From a checkpoint of a small mixture-of-experts model trained on Wikipedia: 279M tokens.
Below are experts of layer 2 (counted from 0) of a mixture-of-experts language model. Rows are named router (the router's row for the expert), down (a neuron's output weights, with its number) and show model dimensions 0-255. Each number is 128 + 24 x the weight over its row's rms, rounded and kept within 0 to 255.
After each expert's rows: a language model's description of what the expert responds to. This comes from a sample of Wikipedia text that the model never trained on.

# expert 10
router [121 124 123  96 122 129 135 131 154  89 136 123 133 181 100 120 114 129 142 166 140 134 159  99 147 160 156 136 116 123 123  90 120 133 147 124 130 130 172 112 104 128 101 138 123 123 115 102 112 130  40 102 173 160 137 133 164 123  79  96 150 122 136 108 116 184 137 149 129 159 106 128 120 125 117 104 143 185 117 140 111  94 115 131 105 151 117 160 123 127 118 185 143 103 113 169 111  96 143 152 113 146 158 137 162 139 119 119 155 104  99  98 115 104 144 133  79 128 128 106 124 133 152 123 173 119 106 108 159 131 106 113 144 130 129 138  94 106  73  97 129  97 135 171 104 115 105 122 104 105 118 129 148  95 140 138 129  80 148 164  82 139 120 153  95 138 108 133 104  81 128 138 126 165 137 162 126 155 155 113 144 104 140 115 138 114 101 137 165 174 149 164 107 140 113 108 104 117 155 168 116 129 133 144 154 140 118 153 152 116 159 137 156 100 166 123  84 127 130 137 119 121 117 120 153 114  83 170 126 118 106 148 160 129 118 142 177 152 143  84 148 143 112 176 161 134 123 144  96 153 165 119 105 126 135 183]
down0 [137 130 116 161 156 155 129 113  87  99 112 132  97 164 108  84 126 103 103 125 128 143 147 110 142  95 157 148  98 145 110 139 118 115 101 144  99 137 149 156 122 162 112 163 136 164 154  79 132  95  93  95 136 121 139 143 131 117 118 137 113 130 119  98 111 133 123 129 139 101 153 121  99 127 146  74 126  94 179 150  71 153 144 171 186 131 103 139 111  99 150 124 154 132 147 150 108 152 137 133 120 111  98 171  95 110 119 124 156 121 123 119 111 134 121 134 116 138 135 132 126 135 142 150 148 116 104 125 147 117 124 120 151 106 124 134 107 118 121 148 140  70 120 155 179  74 144 149 145  99 123 168 108 181 104 158 188 125 151 137 119  95 148 145  83 142 157  97 119 128  83 111 113 101 113 179 136 139 118 116 117 132 138 161 157 105 116 109 154 123 160  86 134 172 104 149 100  69 118  81 140  71 130 166 144 125 164 160  95 139 151 132 122 128 120  93 119 137 134 119 102 156 127 110 128 140 119 127 123  91 127 159 144 137 120 108 110 145 141 141 119  85 147 109 112 141 150 135 140 115 100  60 113 111 133  84]
down1 [115 106 151 154 114 152  96 114 151 121  85  68 154 140 116 175 119 129  97 117 129 178 108 128 112 123 174 130 123 124 149 143  99 166 133 106  79 153 154 160 125 138 135  84 128 127 142 108 125 171  97 103 136 110 135 112 117 123 141 166 130 146 135 129 120 104 116 147 144 122 106 108 190 130 100 157 148  98 111 188 154 142  87 139 145 135 126  97 148 104  86 138 139 136 147 129 156 120 137 118 127  96 112 127 119 114 144  52 138 141 125 164  80  93 117 140  97 161 134 129 149 124 149 130 146 120 130 119 161 143 152 113 160 152 106 110 107 134 103 176 139 130 134 156 106 132 139  79 139 137 139 116 147 130 122 140 117 137 130 152 155  88 108 159 121 106 131 132 108  69  83 119 114 156 128 125 171 170  96 125 125  97 139 149 122 129 164  53 139 102 148 109 147  91 111 145 131 152  99 112 127 109 196 153 106 156  99 149 118  95 148 126 164 186 137 164  83 109  78 137 148 127 138 122 153 143 146 137 129 132 147 125 134 127 119 128 134 119 121 116 130 102 101 148 135 141  91 152 135 120 143 121 118 128 140 166]
down2 [105 125 133 123 140 138 102 140 153  94 136 123 137 120 115 141 120 110  85 135 107 100 108 134  94 114 107 118 130 155 108 167 131 141 119 125 118 187  84 152  99  87 147 187 119 159 120 158 158 145  79 148 149 106 114 135 111 163 140 109 157 101  95 168 110  65 110 153 127 123 169 125 115 142 105 113 138 139 143 117 130 132 154 142 157 142 110 116 105 155 149 102 135 141 170 125 158 134 135 127 136  93 106 137 131 107 155 164 130 142 119 132 101 136 142 123 108 137 135 165 140  86 195 131 169  89 140 161  98 110 155 118 119 138  93 106 138 117 123 104 124 128  95 153  94 122 116 141 129 103 113 106 142 151 136 155 115 154 102 160 113 129 138 127 124 118 136 169  87 128 193 119 160  90 166 169 151 109  97 186 148 145 140 150 145 146  87 160 140 141 170  85  86 173 154 143 127 151 157 137 140  95 101 129 106 158 136 128 144 104 131 121 127 157 133 104 165 184 128 154 144 150 129 130 159 125 113 167 163 110 121 118 126  99 140 125 154 118 126 133 123 124 136  97 143 163 129 135  96  90 131 107 165  95 103 109]
It responds to: Final pieces completing words, often plural or noun suffixes, such as -ers, -son, -als, -ians, -ment, plus whole words like people, children, However.

# expert 22
router [111 146 139 140 140  98 157 110 113 136 126 143  82 103 137  89 176 116  92 135 129 127 142 110 117 125 168 151 128 132 108  95 101 147 118 114 131 129 125 143 147  94 123  88 112 116 158 167 128 134 127  92  90 123 128  95 113 133 114 163 156 148 164 115 159 142 120 148 161 111  78 134 138 135 107 113 135 159 111 115 114 119  87  94 133 111  95 129 120 167 138 139 125 101 202 139 171 120 125 131 133 143 129 122 105  98 159 105 103 127 140 104 175 117 107 112 155 132 119 130 136 132 126 129 116 128 122 145 141 121 155 132 147 101 164 177 109  85 169 102 153 133 125 138 169 104  82  90 159 159 133 150 127 119 142 104 178 113 114 172 131 119 124 144 143 154  92 148  48 154 104 147 109 134 133 147 153 175 138 137 102 155 148 146 110 150 152  89 130 120 153 138 122 135  92 121  74 127 122 102 171 155 126 151 134 140 123 146 141  52 144 111  92 112 116 154 105 133 117 109 151 151 127 172 150 160 107 134  88 120 133  92 145  99 154 144 108 132 176 130 120 151 153 118 123 106 107 113 113  82  92 157 129 113 118 131]
down0 [151 135 153 154 141 155 129 129 124  92  71  77 115 127 135 114 141 121  95 114 155 150 166 147 122 116 149 134 106 173 119 106 116 135 137 139 129 172 136 115 123 154 103 136  93 140 126 131 168 103 160 136 172 138 171  99 151 132 158 146 129  80 106 117 144 124 165 141 120 107 138 140 130 155 168 107 106 156 147 163 116 179 140 174 166 145 168 131 107 122 122  92 150 116 137 107 148 124 139 104 136 106 147 138 119 155 106 105 163 124  78 163 152 130 112 140 116 131 110 121  84 129 107 128 171 134 110 128 147 150 158 123 127  81 162 126 104 146 109 121  88 158 135 138 164 115 144 103 175 148 106 125 128 144 125 142 149 145 136 143  83 150 148 168  78 121  93 115 125 143 131 153 168 113  79 128 165 136 136 114 116 136 106 112 138 100 120 161 153 109 119 109 136 157  86 142 108  69 173 117 155 137 104 140 139  82 146 137 177 140 123  91 117 143 117 145 148 134  99  79  85 172 102 140 113 140 115 160 126 101 120 117 159 124 117  79  82  99 158 102 120 135 139 125 142 136 111 123 103 119 142 123  90 129 143  96]
down1 [133 134 125 110 144 174 144 111  92 103 154 110 162 134 108 112 107 109 186 110 138 104 137 208 105 118 140 120 156 175 118 180 133 130 159  86 103 182 141 171 113 119 103 152 101 129 141 101 100  97 144 122 145 176 110 143 159 119 139 142 128 113 110 117  88 118 159 170 136 133 124 138 105 145 157 120 144 111 123 127  73 123 110  96 138 141 113 118 129  81 174 132  83 111 116 138 102 109  81 123 148 118  95 126 132 132 123  95  97  87 132 129 106 159 138 106 150 165 121 117 102 140 130 148 127 129 126 152  93 166 118 150 128 110 158 119 189 172 142  70 115 138 133 115 136 144 134 155 128 147 114 114 130 108 132  87 123 155  94 112 109 155 106 116  98 114 171 160  86  85 104 177 146 106 167 151 171 118 116  87 131 128 122 140 111 117 130 139 159 104 100 101 134 171 136 109 101 127 144 143 128 136 168 121 128 131 134 148 117 148 127 103 107 152 141 123 137 146 155 130 116 110 151 165 145 124 153 137 127  83 114 144 144 114 158 142 141 142  97 157 143 140 106 150 116  96 110 123 150 140 162 151 157 106 153 139]
down2 [ 83 130 114 140 109 108 145 135 134 138 109 106 125 154 123  87 151 107 144 117 184 124 131 118 153 149 173 144 152 146 146 128  87 141  95 135 125 143 122 131  88 135 117  64  80 116 119  80 140 108 125 108 120 142 169 120 148  98 132 126 122 121  74 138 107 166 117 112 122 136 145 120 108 133 122 117 130 121 117 132 105 161 116 115 116 148 131 135 132 126 113 140  98  97 101 135 155 137 178 118 120 158 103 122 114 135 112 158 127 109 119 163  98 127 177 126 124 138 101 169 167  93 169 134 132 116  78 174 140  68 161 106 157 135 116 105 174 110 149 101 135 145  93 124 121 137  98 148 162  88  93 132 114 120 181 173  84  82 110 161 119 147 116  89 133 137  85 127 161 134 156 128 168 121 125 145 134  89 111 144 126 111 136 154 109 134 133 143  98 130 112 158 128 133 162 150  89 130 174 105 151 141 128 138  87 171 154 146 113 167 153 131 160 104 169 117 145 118 121 148 169 121 104 102 116 125 128 122 199 115 140 112 147 112 113 163 124 143 119 121 119 136 160 134 165 109 144 119 116 178 129  98 129 120 123 111]
It responds to: Middle or final pieces of names and words after B or D, such as Ben-z, Sáen-z, Mer-it, Kindergart-en, Tx-ur-i.

# expert 19
router [165  91  87 133 106 165 135 113 129 143 148 131 103 133 118  96 103 104 110  91 185 148 125 145  98 139 118 140 164 153  91  81 136 146 138 148 104 103 105 144 103 145 132 115 137 130 184  97 108 131 137  79  93 133 115 132 104 134 157 129 144 112 104 118  93 138 127  73 139 116 167 107 116 137 102 119 127 130 131 128 139 163 112 127 160  99  88  96 138 126 138 136 144 107 123  98 115 111 126 132  39 124 112 144  97 137 106 162 158 166  94 132 117 122 152  96 148 132 129 113 133 165 120 115 113 131 107 142 109 129 116 102 117 125 112 170 110 119 169 119 111 123 148 113 149 145 131 173 149 120 163 103 147 116 105  98 131 132 136 126 164 123 103 127 112  73 152 104 145 174 116 115  86 160 131 170 130 108 118  79 105  99 117 161 112 130 114  88 139 113 145 110 129  71 119 134 167 106 155 123 105 137 158 130  93 135  97 128 110 117 115 126 138 105 140 140 115 129 135 123  83 124 162 191 120 121 141 116 117 146  90 156 102 102 131 123 111 115 141 172 151 166 107 136 110 136 116 106 113  58  77 143 116 113 107 111]
down0 [153 112 124 139 136 104 155 127 142 156 126 144 131 123  93 134 124  76 112 133 127 106 173 161 158 163 144  90 101 156 118 163 154 145 108 107 146  99 173 161  89 125 143 148 152 122 157 149 121 138 114 112 109 147 158 131 155 115 135 116 124 132 130 149 159 107 150  86 102  82 126 103 156 136 131 118 132 169 118 137 141 108 118 138  92 120 111 109 150 101 183 160 141 115 156 116 116 115  85 126 138  84 139 159 132 176 105 114 120 137 127 125 161 125 100 139 139 154 111 148 123 127  98 165 109 134 185 144 163 182 111 128  56 103 143 105 108 131 105 131 122 110 170 187 181 117 123 145 135 142 120 146 161 149 129 145 135 113 109 125 124 156 162 137 124  95 140 111 137 120 120 150 149 122 136 150 102 111 161 143 110  75 126 107 169  93  92 106 146 152 110 128 112 154 111 138 111  89 113 103 162 144  93 153 154 125 104 110 113 123 143  89 169 109 157 152 121  89  87 131  85  97 132 132 113 127 154 125 114 100 136 153  92 118 161 114 133 162  83 145 148 158 151 104 133 147 170 117 100 155 117 117  99 102 126 124]
down1 [135 164 136 105 134 134 135 154 129 100 126 174 117 110 102 145 155  95 137 138 160 109 140 146 141 138 112 127 106 129 123 147 118 175 139 125 120 108 135 152 181 136 137 122  72 102 110 102 123 116 124 138 129 119 151 107 101 122 129 149 125 117  96 174 117 100 159 128 140 123 120 133 143 136 144 151 149 118 103 122 128 182 139 133 122 148 131 146 125 131 121 156 111 123 131  88 162  90 107  99  79 118 144 129 120 128 144  71 127  88  85 124  82 134 129 102 143 194  88 133  99 122 119 130 113 110 114 125 112 157 167 117 135 107 109 119 146 167 153 159 151 117  86 103 102 158 105 151 183 131 120 110 118 131 136 104 131  91  94 152 148 133 135 181 151  83 105 101 107 129 115 116 138 132 127 144 150 137 113 128 115 148  85  92 118  70  82 123 116 121 126  76 176 162 154 132 109 153  68 155  68 125 154 116 115 123 151 132 140 151 113  87 160 125 180  86 113 143  99  93 114 127  93 142 135 137 121 128 135  81  95 143 109 158 143 128 160 146 148 126 147 140 170 160 114 142 140 144 112 118 139 166 145 129 158 142]
down2 [129 143  93 144 153 145 123 152 113 159 156 166 155 122 139 117 132  95 118 115 156  94 150 102  85 116 172 114 140  99 132 131 125 118 133 144 163 202 146 145 105 145 132 128 139 122 106 125 134 122 143 131 134 113 157 168 118  94 137 117 114 108 132 152 131 152 104 110 144 158 135 138 123  92 143 110 184 134 116 114  85 132 161 114 145 120 149 118  94 107 150 116 132  70 104  95  65 140 115 110 110 136 118 120  95 143 129 148 136  95 105 137 135 134 159 114  85  78 124 132 150 125 129 138 130 114 109 149 125 121 107 131 126 117 161 127 109  83 111 124 151 127 109 147 152 120 115 114 137 122  91 160 118  95 152 143 120  88 134 145  89 140 153 154  84 130  83  96 162 129 119 160 132 122 121 115 143 153  78 100 140 144 101 154 144 116 128 130 113  80 102 122 120 158 131 127  88 139 169 142 127 119  99 129 117 135 116 150 150 145 122  90 156 165 133 150 137 107 130 162 120  60 214  98 127 102 168 151 147 122 119 118 154  99 102 108 137 137 152 149 208  99 153 162 114 139 129  88 123 150 154 115 154 114 111 128]
It responds to: Mostly commas ending clauses or place names before and, which, but; also word-initial h, b, w, he pieces.

# expert 31
router [146 126 124 118 119  97 142  94 132 141 199 133 125  96 151 125 133 138 137 141 119 101 117 114 119 149 165 153 121 133 112 118 177 116 110 118 129 156 119 145  96 133 150 100 140 118 110 151 132 125 116  96 172 124 152 123 135 132 122 160 104 143 133 141 113  59 112 148 154 116 136 162 127 127 173 104 134 165 135 157 110 139 134 143 188 145 118  96 128 151 139 155 148 119 112 104 150  98 156 116 101  92 112 150 144 123 140 114 140 117 152 154 100 134 158 101 147 174 144 108  92 123 166 138 148 146 168 160 144 138 136 110 126 105 142 111 134 149 128 137 162 162  99 153 135 169 141 128 111 132 125 134 196 120  78 143 149 160 113 162 119 149 134 162 110  98 123 108 137 105 125 166 120  59 125 135 133 120 123 116 113 159 116 119 131 111 118 129 104 122  85 121  98 143 100 166 113 136 122 155 138 127 120 156 148 142 154 134 132 169 105 119 129 116 123 127 210 110 123 157 126  69 132 137 128 154 133 175  88 101 146 116 156 181  89 116 154 127 155 154 170  85 125  83 147 135 143 101 140 133  85 116  96 147 155 164]
down0 [113 139 184 121 158 156  90  98 177 120  78 138 131 149 131 155 128 117 144 148 175 127 149 166 101 117 150 140  84 158 123 135 132 147 102 156 123 119 148 144  86 139 113 150  87  97 110  91 166 133 127 151 128 144 150 153 157 124 121 144 124 146 104 117 147  91 141 120 144  59 150 115 120 108 156 100 130 151 130 159 116 147 143  95 146 157 136 188 131 120 131 136 131 118  99 137 193 139 118 114 113 103 115 145 106 105  91  77 144 167  95 147 153 128 133 164 109 155 107 110  99 166 101 165 191 112 151 166 117 111 113 115 131  91 124 132 135 109 153 125 116 139 117 149 123 104 160 112 144  96 122 128  89 138 117 157 151 102 149 111 119 112 130 163  84 137 137  99 150 128 115 119 138 119 120 140 160 138 163 115 108 104  95 138 131 127 116 128 138 132 111 111 142 144 100 122 120 112 139 151 100  98 174 163 141 100  77 124 133 124 167  93 141 112  74 127 148 180 149 126 112 172 109 103 139 158 122 140 134 122 205 118 115 114 120 112 122  93 152 116 131 122 153  85 118 163 108 138 120 122 104 129 115 127 133 133]
down1 [137 161 106 128 147 111 108  99 138 172 128 103 135  97 103 138 121 119 142 148 137 149 142 148 163 140 117 129 116 124 147  81 122 147 139 144  71 122 125 131 174 130 126 104 113  77 157 150 156 110 141 150 140 101 127 144 183  83 131 121 122  96  76 137  95 122 159 121 113 158 111 112 155 156 135 111  81 115 108 100 151 115 121 114 170 157 166 113 136 101 129 120 130 155 107 130 137  95 124  70 108 148 160 111  86 129  79 137 142 135 133 163 106 126 122 112 119 136 109 161 113 124 144 159 104 134 128 152  96 118 127 107 143 124  97 120 108 146 113 163 127 133 163  93 160 165 128 124 130 110 143 134 106 129 144 147 162 155 120 106 154 169 152 152  86 174 136 158 111 167 131 117 127 146  99  95 136 107 124 143 168 118 132 115 128 143 133  84 129  83 132 139 169 173 197 119 187 144 131 130 167 113 102 154 101  59  99 116 117  99 107 123 128 137 152 108 133 119 160 102 115 148 116 123 160 138 100  92 131  92 139 148 136 117  92 113 114 146 149 102 103 131 161 126 135  86 147 107 144 134 114  90 120 107  99 144]
down2 [139 152 131 102 155  64 125 120 126 138 103  72 159 134 144 122 122 147  80 118 164 149 172 165 161 163 120  79  98 145 108 114 136 141 114 119  88  95 132 133  97 120 132 140 153 128 124  94 125 112  90 133 145 150 153 150 121 128 139 142 123 134 102 149 123 158 115 158 118 134 100 154 114 147 154 148 147 153 163 124 126 154 181  96 169 113 146 143 135  79 116 110 129 116 106 148 135 151 157 122 112 126 166 153 141 119  87  97 142 138 117 168  80 108 139 140 156 138 146 118 149 144 113 143 140  89 137 123  86 112 134 179 102 128 134 137 124 170 118 120 110 127 100 168 121 119 132 149 147 134 162 108 142 118 123 138 105 127 127 137 142 198 127 109  91 118 132 141 126 129 125 113  87 147 140 110 125 175 124 133 171  94 148 132 148 118 145 142 137 118 137 155 133 130 110 122 100 120 122 102  78 131 104 136 160 135 120  96 144  88 125 145 146 154 158 135 143 169 119 198 189 113 109 123 135 165  88 121 188 159  85 126 139 129 124 156  98 159 102  91 139 120 164 164 131 116 133  90 114  99 135 153 147 107 142 157]
It responds to: Individual digits within numbers, especially 0, in coordinates, dates, IDs, times and statistics, plus prime marks and ft.

# expert 26
router [111 148 103 111 149  96 127  59 137  93 156  90 104 141 115 104 119 112 122 117 118  87 117 129 136  91 159 172 108 112 105 117 163 135  84  94 137  79 130 134 142 127 155 161 134 115 147 151 112 115 121 151 126 110 149 161 168 145 123 141 104 163  85 123 103  97 113  93  82 119 118 124 111 130 118 140 144 137 132 159 107 144 153 145 123 103 115 138 112 111 115 143 111 104 149 109 137 116 150 120  97 178 194 145 136  96 103 101 163 136 155 160 145 142 148 104 142 145 111 104  94 123 121 163  88 120 122 112 130 125 129 106  94 104 142 148 113 179 125 126 142 154 123 151 112 181 106 124 129 151 109 115 118 166 137 124 142 149 127 144 109 135 155 105 133 109  91 146 120 111  80 122  68  78  78 147 150 106 123 148 142 105 186 104 138  56 133  98 188 107 106 113 129 143 125 121 109 124 154 137 137 134 147 124 120 118 119  67 158 139  98 155 127 127 124  94 116 142 120 142 133 155 125 108 117 182 111 134 143  92 137 124 159 107 134 145 100 162 138 167 123 116 132 107 136  89 167 101 140 124 113 127 130 147 121 150]
down0 [134 129 157 122 124 109 123 137 177  57 126 109 111 134 101 133 110 101 147 171 118 104 154 164  84 118 171 135 114 145 115 175 157 121 117 157 138 125 157 131 139 130 125 106 105 154 108 136 165 151  95 105 108 153 184 140 152 157 134 170 140 140 139 101 142 113 127 115 129  90 172 121 138 115 179 105 149 163 129 153  83 163 137 129 141 125 131 155 147 128 110 121  91 107 111 101 159 156 117 154 108 106  99 136 119 114 128 108 137 165 108 127 157  76 116 125 127 180 139 137  93 176 137 141 138 110 145 140 156 106 126 107 158  88 159 121 124  91 132 138 132 134 118 129 129 125 158 124 116 116  96 127 100 155  73 157 159 119 144 108 117  83 133 133  89 144 131 100 108 136  82 115 160 131 111 134 139 140 162  70 118 147  81 120 122 111 142 104 131 143 138  79 116 135 108 138 144  75 154 156 105 120 152 152 136 132  90 147 119 112 156 114 149  64  84 121 137 135 138 112 134 157  94 122 111 137 138 123 127 101 189 109 112 109 114 101 133 131 161 106 121 108 137  95  88 131 118 156 114 152 101  99 105 134 154 121]
down1 [100 117 140 125 133 128 114  94 123 138 140 119 110 104  76 136 114  95 183 111 181 138 151 177 137  98 124 156 133 158 143 135 117 143  81 135 101 137 127 162 105 120 129 101 132  88 155 107 157 133 123 125  95 125 165 151 133 163 147 191 119 166  81 135 129 124 147 116 112 111 117 130 104 113 119 108 145 121 149 114 158 175 135 138 140 127 105 162 151  90 134 152  98 131 104 147 152 111 106 140 150 117 120 112 178 131 129 106 111 136 128 134  98 118 112 123 123 195 146 112 131 143 122 179 166 100 119 165 116 124 106 145 160  87 145 120 129 135 123 111 123 126 138 142 114 163 165 130 120 115 112 141 103 138  81 122 152 122 108 112 141 169 141 118 136 139 175 140  90 158  72 168 112 106  96 108 131 136 117 124 138 125  85 102 136 130 141 116 122 157 161 127 127 147 173 156 147 104 131 145 150 106 168 196 135 156 122 127 117  95 126  96 121 154 148  96 153 110 115 156 134 188 112 119  75 124 128 162 159 126 118 116 114 101 131 130 140 164 135  93 133 130 178 121 117 140 101  66 103 127 171 117 153 119 134 128]
down2 [126 176 127 174 131 145 144 139 123 127 138 127 129 118  99 114 137  82 117 150 128 104 171  95 153 107 156 137 126 131 126  81 146 145 134 140 118 113 159 107  92  94 135 105 121 137 107 111 145 142 119  93 104 163 153 139 112 115 134 129 120 148 152 168 161 167 161 127  95 169 133 129 120 144 149 151 143 126 150 142 137 121  71 135 107 102 163  95 115 124 145 108 150 120 115 159 153 105 109 152 131  99 137  84 115 145 124 110 159 108 185 162 102 161 150 150 160 147 120 115 159 143 113  91 167 104 124 134 113  93 178 157 141 158  79  97 142  94 144 109  93 120 132 159 177 157 134 114 141 156 104 130 156 128 160 123  75 102 120  94 112 153 122 155 117 132 122 116 140  94 147 168 154 124 115 136  97 146 154 129 162 106 144 149 130 139 117 171 142 151 115 145 129 146  77 136 146 137 119 151  84 181 102 123 126  93  71 150 110 133 115 127 159 152  97 148 149 130 142 107 158 110 132 131 106 130 104 129  82 136 135 118 113  72 153 107 117 136 166  98 160 160 117 117 147 130 107 141 116 160 129 123 115  66 128 136]
It responds to: Single digits, mostly 5 to 9, inside years, vote counts, coordinates and table figures, e.g. 1897, 3,594, 1998.

# expert 24
router [141 154 142 108 106 129 167 119 118 128 116 162 181 139 171 108 126  71 145 161 143 134 106 170 158 112 118 111 114 125 104 163 123 120 117 113 141  94 113 133 128 101 141 165 114 129 132 122 167 123 139 125 143 139 122 133 120 145  79 109 118 143 100 140 136 145 131 144 147 156 136 125 157  76 138 126 135 138 131 125 129  87 128 141 105 123 102 145 119 119  77 153 114 119 137  93 116 156 118 111 112 112 130 155 161 177 117 122 110 153 148 121  98 129 147 125 169 113 136 128 164 109 157 126 119 186 132 119  81 147  92 134  82 117 128  92  84 175 142 118 139 135 119  98 111 147 130 138 153 144 113 123 148 126 125 114 121 129 105  86 165 126 119 109 130 136 150  88 120 114 108  83 135 159 119 119  92 140 127 126  83 141 120 149 108 122 142  78 131 142  84 101  86 122  63 148 135 142 124 113 154 129 156 141 122 156 210 135 140 141  95 121 144 154 141  97 125 111 126 127 122  70 153 164 108 107 135 139 111 114  78 169 125 177 126 118 106 124 142 129 127  98 132 139 141 174 158  75 134 169 142  99 189 120  92 144]
down0 [119 173 195 128 159 135 100 125 164  75 127 126 128 134 130 116 135 107 161 100 133  65 156 150  89 120 145 124 120 111 124 154 169 115 158 147 126 130 111 149 126 148 113 134 108 152 126 126 127 140 118 123 121 170 167 150 149 133 112 172 123 144 111 115 107 101 125 112 137  90 190 127 130 124 170 101 141 128 113 119  78 158 135 121 158 116  97 151 173 141 155  91 101 106 114 138 175 122 118 164 117  99 107 144 118 128 118 105 130 154 136 128 199 146 139 130  96 165 140 118 107 155 110 140 157  87 138 140 137 104 114  83 164  87 142 121  99 126 149 122 131 108 134 128 121  90 172 130 122 109 128 136 105 113  96 152 132 124 135 110 101  94 156 116  66 119 148 114 149 134  83 123 170 141 116 141 152 130 157 108 102 157  69 121 128  94 141 107 134 142 116 101 131 156 114 125 101  70 154 130 129 123 169 142 144  70  87 125 128 118 161 110  87 103 101 107 121 122 179 134  99 147 110 114 149 157 128 122 139  88 153 119 125 102 137  99 120 117 122 126 138 118 144  92 114 164 129 130 112 154 113 130  94 127 150 126]
down1 [163  96 120 139 120 153 128  90  87 127 103 132 133 136 134 113 123 123 119 162 107 104 119 154 150 155  83 125 131 149 134 105 119 142 125 139 145  95 139  75 128 127 108 139  93 133 149 101 162 157 135 131  78  99 131 111 154 113 138 189 102 128 137 162 104 136 147 103 100 146 138 112 137 141 126 118 129 100 148  97 129 168  96 128 157 167 134 135 131 128 129 127 116 153  84 125 127  99 123 172 132 132 122  99 164 117 143 116 119  96 115 135 111 118  91 129 191 152 140 168 106 124 140 121 160 152  85 136 108 171 100 155 105 153 152  89 121 129 115 150 150 124 130 144 132 149 132  93 121 148  81 165 107  84 138 131 194 163 108 115 118 146 167 123 151 120 112 120  80 117 113 135 134 117 158 106 160 168 153 100 151  97  73 136 107  99 101 116 152 144 121  99 127 123 136 159 137 115  99  84 105 165 145 143 158 146 108 128 131 173  85 144 124  98 157 130 122 131  97 126 162 161 186 122 133 134 150  94 128  98 118 102 126 140 109 177 107 149  78 115 106 169 150 131 136 124 168 105 111 137 104 166 121 120 142 119]
down2 [129 175  85 122 123  90 154 118  97 141 125 108 134 119 151 118 152 119 122 120 161 100 142 139 120 153 153 121 147 143 124 107 171 136 123 151 110 137  96  81  94 106 120 182  89 127  92 132 122  94 120 134 139 193 168 118 103 145 161 150 131 114 122  95 135 174 161  84 138 152 143 144  87 135 117 127 107 133 160 154 115 137 137 146  90 130 114  81 141 125 131 107 107 125 138 143 126 130 133 111 140 110  95 150  84 146 138 146 150  86  94 135 135  91 132 110 171 102 146 114 160  89 174  93 117 118  78 107  84 138 138 148 113 166  81  94  89 100 153 112 128 135 172 155 119 144 102 171 128 137 122  99 147 108 151 147  97 148 141 166 139 124  97 129 144 157 122 129 125 124 141 164  92 149 150 160 129 156  90  78 164 134 160 140 152 103 132 108 130 129 143 121 139  99 127 109 102 137 102 153 125 116  66 107  99 130 146 114 116 142 106 132 172 117 163 157 122 155 128 130 138 126 144 118 131 122 138 122 127 124 161 120 122 139 162 146  97 109 119 130 101 112 153 156 136 121 125 172  99 139 145 130 200 143 144  98]
It responds to: First digit of multi-digit numbers in dates, years and table cells, like 1 in 15 March, 2 in 2013.

# expert 29
router [142 122 128 134 123 165  98 163 142 154 109 118 144 126  96 121 109 127 157 146 154 173 136 171 125 114 130  99 117  95 124 117 110 120 156 175 143 104 129 148 123 131  97 144 132 123 145 121 164 140 132 139 131 139 151 136 187 116 119 136  85 122 156 118 160 100 115 111 112 104 141 109 106 119 123 100 109 157 135 126 156  81 161 106 143 117 160  92 121 116 130 195 133  94 104 101 118 100  97 118 152 162  89 121 104 100 136  93 106 123 146 103 123 106 102 159 126 133 116 124 138 162 135 142 111 116 138 105 113 167 166 141 158  94 106 167 143 147 111 139 142 139 116 122 116 165 136 114 142 175 149 126 119  83 115 151  84 117 122 174 175 129 102  89 192 131  56 140 119 122 161  94 149 123  82 153 136 171 122 154 116  76 118 151 102 128 134 145 108  70 128 138 105 114 130 137 129 148 156 171 116 102 110 134 114 166  99 129 124 153 122 117 139 135 104 129 141 120  94 103 129 120 126 111 141 118 132 143  53 139 108 131 120 141 149 156 111 182 128 100 118 162 143 143 156 147 142 124 140 100 149 133 100 174 102 116]
down0 [152 132 156 182 212 100 137 122 191 125 112 114 143 173  74 160 118 132 121 131 142 115 145 132 127 116 188 122 130 129  58 118 127 147 126 121 118 115  96 201 151 122 137 125 120 131 109 131 166 123 143 160 124 153 199 124 170 122 137 154  94 107 133 136 126 141  98 144 133 108 167 134 189  93 139 119 164 137 126 152  83 137 127 158 115 126 132 135 132 138 165 138 119 117 113 153 165 156 141 148 126 123 136 113 134 172 119 141 170 145 154 129 153  81 132 102 120 121 102 125 121  86 142 105 134 155 114 156 142 135 142 140 110 104 127 184 105 115  90 110 148  77 111 151 112 119 138 124 124 158  99 155 103 107 100 138  83 101 128 165  99 138  95 145 103 109 117 110  85 135 125 110 123 112 134 118 160 109 154  94 156 100 103 142  90 100 108 118 121 122  88  94 138 138 111 130 119 125 144 122 107 128 143 160 102  93 136 117 131 135  84 102 144 159 140 116 112 137 154  99 150 149  90 132 127 111 118 132 122 120 127 139 113 108 129  81 135 128 111 160 144 140 147  90 126 154 117  97  99 113 142 104 114 122 123 139]
down1 [124 125 113  76 148 117  98 130 144 153 147 158 136 137 109 153 158 134 119 153 127  97 117 175 106 125 103  90 125 119  91 155 122 126 106 151 124 104  92 104 114 130 178  92 133 111 133 120  95  99 119 141 152 162 115 151 127 158 106 123 103 146 151 134 118 137 115 109 125 146 125 118 115 141 126 142 128  93 143 152 108 186 129 161 133 152 153 159 152  80 145 143 130 167 126 145 124 140 143 109 102 118 163 118 158 126 142 104 102 130 105 161  83 129  92 147 135 119 151 152 101 109 151 122 131 121 134 119 117 127 165 118 130 122 137 100  98  89 138 156 160 111 148 143 120 134 133 123 159 145 144 107 148  91 128 137 151 138 117 152  87 144 109 137 110 158 105 157 131 128 138 159 119 134 117 105 148 147 106 139 122 129 126 125 123 103 153  91 163 104 161 135 177 180 162 118 126 106  60 131 172 134 118 130 134 108 193  99  91 101 153 142 136 110 159  93 173  96 139  98 116 202 167 105 120 123  82 130  92 101 129 104 128 110 112 157 109 158 134 100  83  91  77 138 134  61 115 163 134 135 116  98 111 129 130 149]
down2 [116 112 112 151 164 134 103 118 139 130 117 125 181 118 127 131 144 134 191 130 159 100 171  78 130 134 144 139 118 150 148  79 109 128 133 113 125 152 123 157 112  95 118 109 147 118 101 130 138  93 127 126 136 132 151 144  89 121 191 126 124 143 123 133 158 130 130 160 119 132 172 133 111 178 104 135 133 101 156 117 154 118 121 130 103 146 103  98 116 102 130 123 109 118  96 142 119 112 155 108 129  67 127 171 112 146 117 127 146 102 152 134 126  96 147 124 148 161 116 124 163 112 146 112 136  94 105 159 139 146 130 102 141 107 112 110 171 125 125 164 135 115 130 152 121 127 129 132 112 134 114 112 167 135  95  93 126 108 144  86 158 170 110 125 141 164 174 150 137 114 121 114 106 149 146 147 126 130  51 167 133 166 115 176 108 146 104 139 116 132 151 126  92 133 129 131 142 119 149 141  86 116 149 138 123 143 112 134  85 116 155  89 115 122  88 117 173 186 128 126 161 109 172  89 123 147 144 128 132 120 125 168 145  88  98 119 143 134 134 136 132 105 125 144 158 184 129 163 135 155 174 112 149  51  84 154]
It responds to: Inner pieces of proper names after capital starts like G, J, Ch, e.g. ot in Charlotte, is in Davis and Tennis, ah in Sarah.